{"num_hidden_layers": 13, "hidden_size": 192, "n_experts": 32, "d_expert": 144, "d_shared_expert": 128, "moe_layers": [0, 1, 2, 3, 4, 5, 6, 7, 8, 9, 10, 11, 12], "router_bias": true, "init_std_router": 0.0107, "vocab_size": 8192, "beta1": 0.95, "max_seq_len": 1024}
Below are experts of layer 6 (counted from 0) of a mixture-of-experts language model. Rows are named router (the router's row for the expert) and show model dimensions 0-191. Each number is 200 + 30 x the weight over its row's rms, rounded and kept within 0 to 999.
After each expert's rows: "mostly gets" lists some tokens that are sent to it at least half of the time; "gets" lists some tokens that make up at least twice as much of what it gets as of all text. This comes from a sample of Wikipedia text that the model never trained on. Tokens count by the router's weight.

# expert 12
router,213,208,141,231,174,151,228,218,261,161,177,190,228,144,180,184,256,173,160,166,166,180,156,185,152,115,204,254,157,214,243,198,215,218,188,202,165,208,219,181,217,236,234,173,189,153,181,212,176,243,200,180,184,167,197,177,232,207,211,169,202,188,160,209,248,183,201,187,211,243,195,169,180,197,156,214,185,239,166,171,177,200,206,246,194,223,240,179,179,172,249,206,214,188,238,155,177,245,198,140,193,193,204,206,188,145,141,213,185,227,158,236,196,266,174,215,206,182,243,193,208,209,185,160,171,219,227,191,223,247,202,250,191,162,223,248,211,175,212,237,232,208,223,212,210,257,218,249,194,180,165,200,240,190,220,186,138,182,173,167,180,191,193,272,241,170,179,198,147,196,166,226,178,215,161,182,169,215,216,161,202,187,207,196,220,166,235,211,167,221,149,205
mostly gets: "exp", " man", "circ", "Th", " comp", " imp"
gets: "s", "st", "t", "al", "th", "en"

# expert 14
router,194,253,191,228,242,239,203,234,213,169,160,225,205,175,208,218,247,151,146,205,232,179,162,148,172,161,223,162,217,202,182,173,237,244,187,232,173,230,204,204,243,214,203,194,220,214,212,229,197,176,213,155,187,159,216,164,211,135,236,218,228,206,159,259,193,217,184,192,218,227,209,144,206,135,186,180,223,193,200,178,194,180,160,199,180,197,235,206,244,212,174,233,241,198,202,143,183,243,100,194,226,227,178,243,215,185,183,219,172,103,150,221,207,204,166,250,189,201,201,165,210,244,223,231,217,198,227,205,154,255,186,197,146,214,172,213,187,268,227,215,187,241,206,157,247,189,228,223,217,164,223,227,152,236,224,182,190,209,170,204,212,216,188,196,152,237,225,219,220,187,185,209,163,171,177,218,178,200,192,182,188,213,145,158,197,188,190,247,174,189,184,233
mostly gets: " South", " North", " West", " County", " United", " China"
gets: ",", " United", " the", " South", " States", "land"

# expert 25
router,233,180,183,237,192,211,184,258,244,216,171,225,206,174,136,198,228,171,192,196,213,219,163,192,159,219,240,161,174,202,194,138,202,201,163,181,203,238,230,166,253,222,219,177,200,178,208,207,166,205,268,193,166,147,196,173,181,197,213,227,224,180,161,227,193,207,246,199,282,116,208,203,236,219,183,187,215,224,169,132,190,200,194,222,166,249,175,184,192,203,172,219,293,147,196,211,188,213,187,195,203,174,186,265,202,167,189,280,159,184,195,165,169,166,215,233,222,235,219,235,182,194,242,182,167,240,204,192,165,214,161,240,193,208,230,263,148,204,231,210,177,239,200,183,228,186,239,202,204,153,180,242,214,211,236,188,207,216,181,168,153,248,214,198,159,218,219,203,200,225,196,215,159,191,211,188,160,193,198,210,196,195,210,183,227,122,177,239,181,212,175,188
mostly gets: " (", " $", "(", "\\", "″", "^{"
gets: " (", " |", ",", " /", "°", "}"

# expert 16
router,205,234,205,210,193,210,207,183,207,189,171,203,203,184,135,194,212,173,192,211,184,142,142,158,187,214,242,164,223,193,160,138,196,185,142,217,198,179,210,199,212,267,211,210,209,212,202,207,179,199,187,207,144,223,193,197,161,192,169,173,206,198,175,207,239,240,154,237,207,186,225,177,156,210,184,191,216,226,171,180,160,183,204,194,175,219,234,195,183,174,172,206,233,188,205,159,151,278,197,156,210,202,228,214,129,193,194,222,143,119,185,224,150,173,246,194,192,193,161,228,202,223,232,179,151,170,252,211,128,199,184,173,194,232,202,201,168,173,194,195,198,251,215,133,219,191,246,199,214,190,214,226,235,239,163,184,169,148,182,181,197,219,187,240,180,218,213,225,229,194,102,277,202,191,182,201,193,206,252,171,207,160,160,193,246,201,194,185,221,242,154,179
mostly gets: " million", " billion", "3", "5", "4", "6"
gets: "0", "2", "3", "5", "4", "6"

# expert 7
router,210,255,208,242,173,172,197,197,214,186,188,216,202,146,182,202,220,160,178,213,232,187,219,178,161,146,223,208,202,266,206,170,209,182,210,230,217,256,194,192,243,237,230,199,186,233,220,201,194,264,214,145,194,186,207,217,247,176,166,134,209,212,155,192,214,230,180,169,247,208,178,166,223,151,185,206,141,191,119,219,237,139,145,209,195,255,189,172,200,194,243,205,271,226,194,217,108,194,174,186,231,197,243,246,181,177,179,237,201,176,181,188,205,218,193,244,193,205,205,182,198,251,190,177,154,253,190,222,182,213,130,189,169,196,225,187,207,223,253,171,229,243,221,162,201,230,221,188,209,177,170,248,182,174,221,150,198,190,202,176,172,205,176,214,180,185,219,248,172,173,161,251,187,168,178,195,161,218,191,194,191,195,195,219,141,218,228,232,170,207,202,229
mostly gets: "9", "1", "2"
gets: "1", "9", "2", "0", "8", "7"

# expert 0
router,223,225,169,214,190,247,229,259,189,153,131,228,212,176,174,233,182,198,220,216,201,174,161,160,160,204,224,206,216,279,167,194,212,185,158,219,164,182,202,205,216,221,188,190,201,185,196,180,204,207,189,179,209,184,209,184,133,218,224,197,210,186,198,208,229,217,195,176,212,174,123,138,172,160,194,154,201,240,173,150,208,222,155,202,196,240,224,187,241,160,250,200,221,194,234,141,206,248,185,158,202,141,207,241,177,162,175,201,155,194,172,207,205,244,138,233,246,217,209,180,191,187,227,192,158,194,163,250,210,248,193,211,214,225,190,194,191,228,214,238,229,196,199,166,176,219,236,217,130,175,219,250,202,248,196,169,229,157,209,180,142,234,204,204,155,222,188,205,169,186,150,237,166,211,192,176,222,144,236,121,174,209,197,177,154,218,222,206,179,225,172,182
mostly gets: " the", " The", "The", " his", " an", " a"
gets: " the", " a", " The", " his", "The", " an"

# expert 24
router,235,183,153,239,195,204,219,220,193,150,149,193,237,193,146,166,239,188,149,212,182,239,262,198,128,170,241,231,169,262,150,189,213,189,183,211,216,218,188,199,203,218,207,258,213,190,226,188,190,235,275,174,131,202,215,208,204,203,208,206,213,171,193,241,208,201,211,187,251,209,205,178,191,155,209,187,249,224,185,223,213,151,207,217,204,242,254,192,167,176,173,234,225,182,220,163,179,212,204,225,191,181,221,213,199,140,191,210,193,203,171,243,180,225,176,248,240,217,192,178,121,190,207,174,172,152,272,152,164,229,205,222,134,217,161,202,188,199,185,171,224,169,201,163,206,237,202,227,205,215,179,227,209,255,231,184,166,168,155,194,182,218,133,211,190,235,231,209,168,192,171,233,167,171,185,186,163,177,222,197,198,170,182,141,234,179,201,178,163,200,205,148
mostly gets: " which", " where", " but", " with", " and", " who"
gets: ",", " and", " to", " with", " that", " of"

# expert 15
router,195,213,185,234,232,221,184,174,274,186,233,200,217,161,171,219,253,154,190,218,213,202,215,204,197,192,231,224,194,227,196,163,228,165,187,212,196,255,212,209,249,199,220,197,207,224,231,194,175,189,222,200,203,197,150,176,190,174,169,159,190,224,123,201,230,198,224,185,221,213,176,122,175,219,200,194,161,196,179,167,203,167,211,232,202,246,218,192,247,206,195,294,246,221,249,147,200,226,237,153,202,197,200,231,245,145,196,263,184,171,199,245,153,222,230,207,232,243,165,231,181,235,232,157,245,140,192,203,223,233,181,203,179,189,238,197,188,179,235,219,203,247,233,146,237,254,233,229,191,195,238,201,216,264,216,203,211,167,184,183,188,220,195,241,187,220,240,231,173,236,182,215,212,180,153,189,193,132,205,183,144,201,219,186,151,196,174,168,212,207,208,161
mostly gets: ".", " ==", ").", " ===", ".\"", "\"."
gets: ".", ")", "\n", ").", "==", " ="

# expert 8
router,196,252,175,183,238,235,178,191,223,173,200,202,230,186,188,229,190,199,168,230,185,175,190,190,182,175,228,230,210,237,124,160,224,182,151,166,225,198,216,199,272,223,182,150,173,192,234,219,175,211,203,194,214,206,231,147,155,206,201,201,215,162,101,209,200,177,190,194,228,177,187,167,188,187,177,221,223,247,150,176,190,234,177,204,180,219,249,212,188,158,231,244,187,90,184,209,127,240,181,167,192,208,240,241,167,174,199,173,190,205,184,212,202,248,206,259,195,226,210,199,156,196,206,205,181,206,216,212,207,226,191,195,206,183,229,204,173,243,188,243,221,230,183,216,211,216,192,204,216,210,193,252,158,226,245,149,183,191,194,184,228,228,188,196,219,197,199,234,196,218,187,236,191,215,216,203,176,204,223,165,170,163,193,196,223,160,159,205,193,230,55,199
mostly gets: " Apps", " Votes", "3", " Swing", "4", "5"
gets: "1", "2", "3", "4", "5", "0"

# expert 13
router,199,209,189,229,199,174,195,232,244,204,136,157,201,176,191,213,223,138,191,239,208,162,176,187,174,160,222,232,160,251,147,201,211,210,143,222,208,210,185,166,271,213,156,197,188,180,185,210,167,238,228,222,199,180,163,178,158,200,220,159,181,234,156,229,185,178,183,223,270,158,175,183,197,196,162,244,210,180,181,174,166,243,145,192,188,206,183,191,237,157,222,208,230,212,225,191,178,176,210,191,212,147,225,166,137,184,208,195,140,196,190,192,158,209,154,193,192,220,182,139,172,248,189,225,181,189,255,179,198,250,184,200,218,215,213,159,193,181,192,260,185,285,214,182,226,216,247,202,244,186,197,232,153,216,188,179,175,191,142,138,220,191,180,247,207,216,226,227,159,214,170,200,186,228,216,228,199,158,212,195,166,213,152,133,194,199,191,204,145,225,196,199
mostly gets: "\n", " \"", "==", "===", "====", " =="
gets: "\n", " \"", "==", "===", "====", " =="

# expert 30
router,216,195,222,280,204,191,241,199,230,180,182,189,202,188,180,194,218,182,159,212,219,213,218,235,155,187,222,280,214,210,191,190,232,153,151,222,202,193,226,183,219,205,205,173,181,151,218,168,159,222,184,208,216,155,177,179,207,159,205,223,258,140,185,222,226,149,148,236,234,233,213,155,188,222,197,203,228,248,151,190,215,193,203,179,176,184,166,190,253,179,223,213,219,181,213,232,170,190,179,196,203,209,242,208,223,198,164,218,172,168,174,166,176,239,231,230,185,225,206,224,137,230,215,202,227,163,217,249,195,217,121,179,167,251,158,154,167,246,239,211,219,220,212,195,220,199,223,194,177,153,209,241,193,224,193,167,175,172,129,144,170,163,182,227,164,198,270,241,197,190,180,236,221,174,213,148,194,207,189,197,158,209,162,221,227,178,174,140,221,230,146,199
mostly gets: " he", " He", " it", " It", " she", " they"
gets: " he", "er", " He", " it", " It", "d"

# expert 21
router,174,232,195,168,221,169,198,232,210,190,157,237,232,195,172,179,241,139,170,165,167,185,202,172,168,151,218,171,227,212,200,175,214,231,179,190,188,227,219,166,231,248,190,214,233,211,179,149,161,228,217,172,176,135,214,212,201,164,205,209,221,191,174,237,227,203,151,140,207,187,174,189,189,190,118,189,183,242,194,170,173,235,179,211,190,199,235,189,283,172,199,185,197,176,186,224,180,224,193,189,176,229,243,199,112,192,146,209,192,120,149,242,167,223,199,229,190,211,164,226,182,232,229,190,207,158,225,184,221,223,206,218,194,205,204,174,176,165,249,195,209,199,213,193,204,239,244,274,243,186,192,225,222,223,194,147,183,189,205,209,134,240,198,239,168,216,248,246,161,194,186,217,160,177,200,179,183,181,226,190,153,197,223,191,158,198,245,215,153,231,176,149
mostly gets: " National", " American", " Best", " British", " International", " political"
gets: " of", "al", " and", " National", "ing", " American"

# expert 11
router,240,206,170,201,206,187,220,209,215,174,172,179,226,145,185,236,187,155,133,206,177,205,184,181,128,210,221,229,228,226,134,172,268,226,184,230,217,232,221,227,232,198,223,220,219,189,175,190,110,196,242,195,196,239,181,223,202,207,235,185,193,184,184,217,212,242,220,199,222,176,186,173,231,227,156,172,180,204,185,197,212,235,200,236,171,213,186,206,203,215,245,209,199,191,218,197,167,222,196,177,229,168,241,274,222,180,202,238,240,129,175,234,176,251,192,215,184,179,191,206,195,214,216,215,230,234,194,226,174,261,184,223,219,282,177,233,175,253,222,244,245,212,239,180,252,247,178,171,187,203,169,206,190,178,171,216,183,135,159,202,184,243,186,240,219,240,217,172,185,220,162,221,168,230,204,186,156,177,201,161,191,142,210,225,233,182,232,178,178,230,142,157
mostly gets: "ions", "ers", " people", "ities", " them", "ations"
gets: "s", "es", "ly", "ers", "ed", "ions"

# expert 4
router,222,237,162,174,192,256,197,227,212,190,153,184,274,158,202,212,215,210,189,182,241,187,241,171,204,220,239,162,181,202,146,216,245,211,138,232,194,200,202,197,207,237,187,221,200,234,222,208,159,220,246,191,178,175,183,233,222,240,176,171,222,213,196,224,240,181,184,259,227,184,174,121,203,205,182,197,165,199,166,209,235,207,212,249,144,252,216,187,239,210,184,187,191,176,203,211,212,202,151,208,181,205,218,217,140,127,177,216,176,202,200,187,177,187,238,212,207,228,162,197,117,195,214,209,175,224,190,173,206,214,155,221,168,165,182,224,136,240,231,192,235,250,268,160,259,208,267,237,183,171,189,192,169,231,212,213,157,188,185,187,184,192,168,215,157,220,167,182,186,174,170,225,198,176,182,146,152,214,208,227,214,185,134,169,190,175,180,170,161,214,166,192
mostly gets: "ation", "ment", "sion", "ence", "ture", "ator"
gets: "ing", "ation", "er", "ment", "ed", "op"

# expert 19
router,238,262,198,185,206,185,182,216,239,168,189,222,206,165,161,216,283,165,162,236,208,187,173,155,174,197,211,239,191,182,178,191,198,201,202,222,223,255,165,209,208,200,175,198,224,198,144,230,172,243,217,162,206,211,163,197,125,229,231,200,186,209,165,181,233,168,226,228,210,194,169,177,180,200,198,229,200,179,162,180,185,155,151,161,202,180,213,159,239,158,189,243,224,148,213,227,136,218,198,130,211,203,217,195,189,175,158,227,151,136,203,204,195,199,198,235,205,257,153,193,181,219,221,131,163,219,221,190,178,207,206,260,203,233,196,230,174,200,240,216,178,209,189,191,201,238,214,264,198,154,213,211,187,166,243,182,170,203,152,183,157,183,175,233,173,171,237,220,170,226,188,207,155,187,190,166,178,205,188,207,221,206,182,160,219,148,199,274,213,208,118,178
mostly gets: " A", " S", " T", " D", " C", " P"
gets: "S", " A", " S", "N", "C", "A"

# expert 28
router,230,198,200,216,182,172,200,230,224,156,195,117,219,171,186,206,213,203,159,199,131,197,183,203,192,136,212,195,273,219,177,182,211,136,212,226,217,197,221,173,222,246,194,198,177,191,179,189,147,201,256,179,188,199,214,229,260,214,212,184,215,213,138,234,193,215,201,204,234,212,177,103,208,121,206,205,169,200,194,184,253,185,168,221,189,238,211,176,262,169,187,253,220,175,222,236,146,196,148,218,182,212,195,231,177,191,144,226,201,165,176,183,149,170,203,220,206,263,213,212,180,180,229,176,162,180,226,183,212,205,159,228,157,169,178,188,178,171,224,175,184,182,213,181,180,174,233,231,203,161,152,182,193,212,242,188,195,203,178,155,197,275,185,205,177,248,215,186,206,236,183,236,154,228,206,158,184,199,206,135,162,246,204,214,221,184,211,233,182,215,176,200
mostly gets: " Genus", " Coordinates", " Succeed", " •", "=", " Preced"
gets: "-", "|", " by", "=", ":", " •"

# expert 10
router,212,183,203,241,223,181,240,186,223,186,224,212,209,176,170,227,209,190,155,199,195,221,193,180,198,196,182,206,182,193,222,145,239,154,202,173,151,256,230,207,251,226,193,222,174,174,207,202,147,240,252,205,238,196,189,211,204,199,209,218,205,185,145,219,197,240,210,216,233,203,139,202,244,173,137,178,200,170,156,198,165,157,186,236,208,187,228,180,217,146,171,208,219,131,191,159,151,209,172,218,173,242,202,212,185,161,192,222,166,195,154,213,182,205,161,225,167,285,208,195,182,180,242,188,139,194,236,181,175,249,195,197,193,215,253,234,181,240,228,204,177,242,233,163,212,213,204,229,207,142,147,213,173,219,239,188,227,189,192,192,168,219,211,224,194,267,209,261,170,188,118,267,187,192,197,157,168,214,158,169,195,166,215,161,172,225,251,191,173,207,189,174
mostly gets: "–", " +", "′", "−", " &", "/"
gets: "-", ",", "–", " –", "/", "."

# expert 20
router,166,186,135,232,193,220,243,181,249,148,182,212,219,190,149,204,240,197,160,237,160,120,204,166,197,148,200,166,196,202,159,169,221,194,165,222,200,244,212,186,252,198,203,207,230,159,242,233,173,189,237,131,190,246,177,215,204,196,175,181,205,176,161,174,184,213,156,180,208,198,185,179,207,181,201,201,225,191,144,159,191,164,195,224,168,224,179,213,262,175,236,231,242,187,184,235,208,229,195,199,199,219,214,211,181,153,202,257,182,171,162,211,217,265,183,220,147,231,227,244,203,236,209,172,169,214,183,238,221,201,225,198,224,229,200,219,176,189,218,181,183,244,191,217,255,225,235,170,224,139,250,237,219,214,257,214,139,191,213,184,211,183,183,204,189,218,175,237,227,221,164,225,171,200,253,135,167,194,215,148,200,145,173,185,196,220,195,208,127,193,191,174
mostly gets: ":", "):", " February", " £", " November", " just"
gets: ":", "0", "2", "):", " November", " February"

# expert 27
router,258,190,183,172,186,236,172,186,241,220,171,142,209,163,173,166,228,207,141,197,210,172,187,171,153,198,244,177,207,250,164,184,242,145,186,187,215,213,278,177,219,186,254,224,225,209,244,198,142,231,187,198,186,206,187,220,130,203,236,187,269,202,178,237,229,157,155,159,234,199,189,227,179,195,202,136,198,224,188,164,196,176,165,229,199,210,190,199,198,174,236,278,230,197,212,175,208,241,174,189,245,187,250,228,171,197,149,230,209,197,144,189,224,179,190,231,144,194,165,216,227,217,221,170,180,198,227,177,216,250,169,228,184,163,215,196,188,234,264,217,216,240,221,200,208,176,194,164,212,190,208,219,181,205,211,188,165,163,154,174,212,199,240,215,215,216,253,224,209,215,166,213,146,189,177,152,205,133,176,181,154,222,174,182,236,223,207,228,219,205,161,196
mostly gets: " is", " was", " be", " were", " had", " has"
gets: " was", " is", " were", " be", " as", " are"

# expert 18
router,168,252,159,154,186,208,143,189,210,210,193,289,199,165,157,240,241,178,169,229,206,193,197,151,159,182,245,260,212,186,149,176,203,199,189,189,208,215,194,189,264,262,182,172,199,200,175,238,138,194,225,189,200,194,191,225,232,212,224,216,234,177,160,207,241,218,185,242,221,168,201,202,217,216,167,187,234,200,179,158,193,239,200,240,232,256,191,195,199,229,145,215,235,147,200,210,200,175,155,192,200,197,260,176,192,185,210,216,220,203,173,204,207,215,210,250,242,223,211,193,195,185,211,219,118,158,227,174,210,255,234,220,217,204,206,193,152,194,189,214,254,228,300,173,160,212,221,187,185,183,194,252,225,219,236,199,184,182,158,172,199,227,156,214,204,211,184,204,197,179,137,216,158,164,207,169,181,189,217,204,179,170,112,179,185,163,203,193,204,209,179,204
mostly gets: " season", " year", " round", " line", " number", " game"
gets: "'", " season", " round", " year", " time", " January"

# expert 2
router,214,205,162,228,211,218,142,196,212,191,176,182,225,181,139,208,207,197,181,220,239,227,208,121,208,180,222,200,137,196,157,153,201,257,152,177,218,170,175,180,211,225,246,224,222,204,195,175,171,187,193,201,177,172,195,204,147,217,195,181,248,193,141,258,196,157,234,207,203,202,185,157,181,173,192,164,175,190,161,185,196,214,201,214,152,198,248,193,229,181,169,199,185,156,217,225,182,178,168,232,247,192,254,209,226,183,136,227,206,179,141,204,239,249,244,261,238,163,186,218,198,200,231,188,203,261,202,224,174,227,173,200,227,195,222,233,156,228,230,213,184,214,211,203,188,260,207,199,198,150,165,219,201,266,258,168,174,186,185,180,173,194,208,273,187,201,247,218,190,254,205,270,206,183,197,151,160,166,253,185,158,188,172,198,200,179,211,182,172,230,214,215
mostly gets: "|", " |", "---|---|---|---|", ");", ";", "|---|---|"
gets: " |", "|", ";", ")", "---|---|---|---|", ");"

# expert 29
router,171,210,180,228,201,225,234,230,228,161,161,184,179,154,146,157,173,205,179,182,176,187,246,144,229,201,234,175,178,215,175,202,267,207,191,220,127,212,193,185,203,227,156,215,233,180,196,184,196,186,202,205,203,199,231,172,202,195,221,164,252,201,176,217,217,214,193,253,234,187,204,204,174,161,154,191,213,197,207,165,163,187,167,215,166,196,181,155,178,184,201,260,239,191,179,201,175,222,171,191,260,219,199,200,207,182,169,177,220,209,179,210,202,248,195,222,207,244,157,199,177,210,236,196,200,211,238,207,172,212,177,171,177,180,254,157,166,205,215,212,204,235,235,160,243,228,235,207,204,242,196,195,214,232,211,147,163,175,246,96,207,210,172,288,155,187,218,227,244,182,163,240,168,215,203,149,166,184,224,187,189,195,206,197,197,164,211,224,198,318,168,169
mostly gets: " Animali", "u", "pr", "bu", "а"
gets: "ing", "ed", "d", "u", "e", "in"

# expert 22
router,203,224,175,214,254,212,208,225,233,143,154,217,199,176,155,231,258,167,186,178,188,162,159,202,176,155,189,194,211,253,204,137,222,106,167,163,234,207,216,167,213,219,219,202,192,157,183,258,179,259,198,210,205,169,161,175,216,182,202,232,206,232,200,187,261,196,217,250,195,191,205,215,184,180,201,192,208,236,176,176,171,215,163,208,192,197,197,230,231,201,206,199,234,179,220,159,167,203,186,202,235,204,199,222,158,194,169,230,220,181,203,203,232,209,228,265,183,270,184,213,223,198,215,139,195,232,204,210,157,199,199,170,191,220,256,208,193,200,215,205,197,228,249,166,217,212,233,205,250,160,200,275,158,281,205,165,217,193,157,172,163,225,147,232,189,164,177,170,188,176,212,227,212,178,210,130,171,202,212,210,199,150,198,171,175,181,222,210,119,193,178,172
mostly gets: " in", " on", " In", " at", " from", "In"
gets: " in", " of", " on", " for", " at", " from"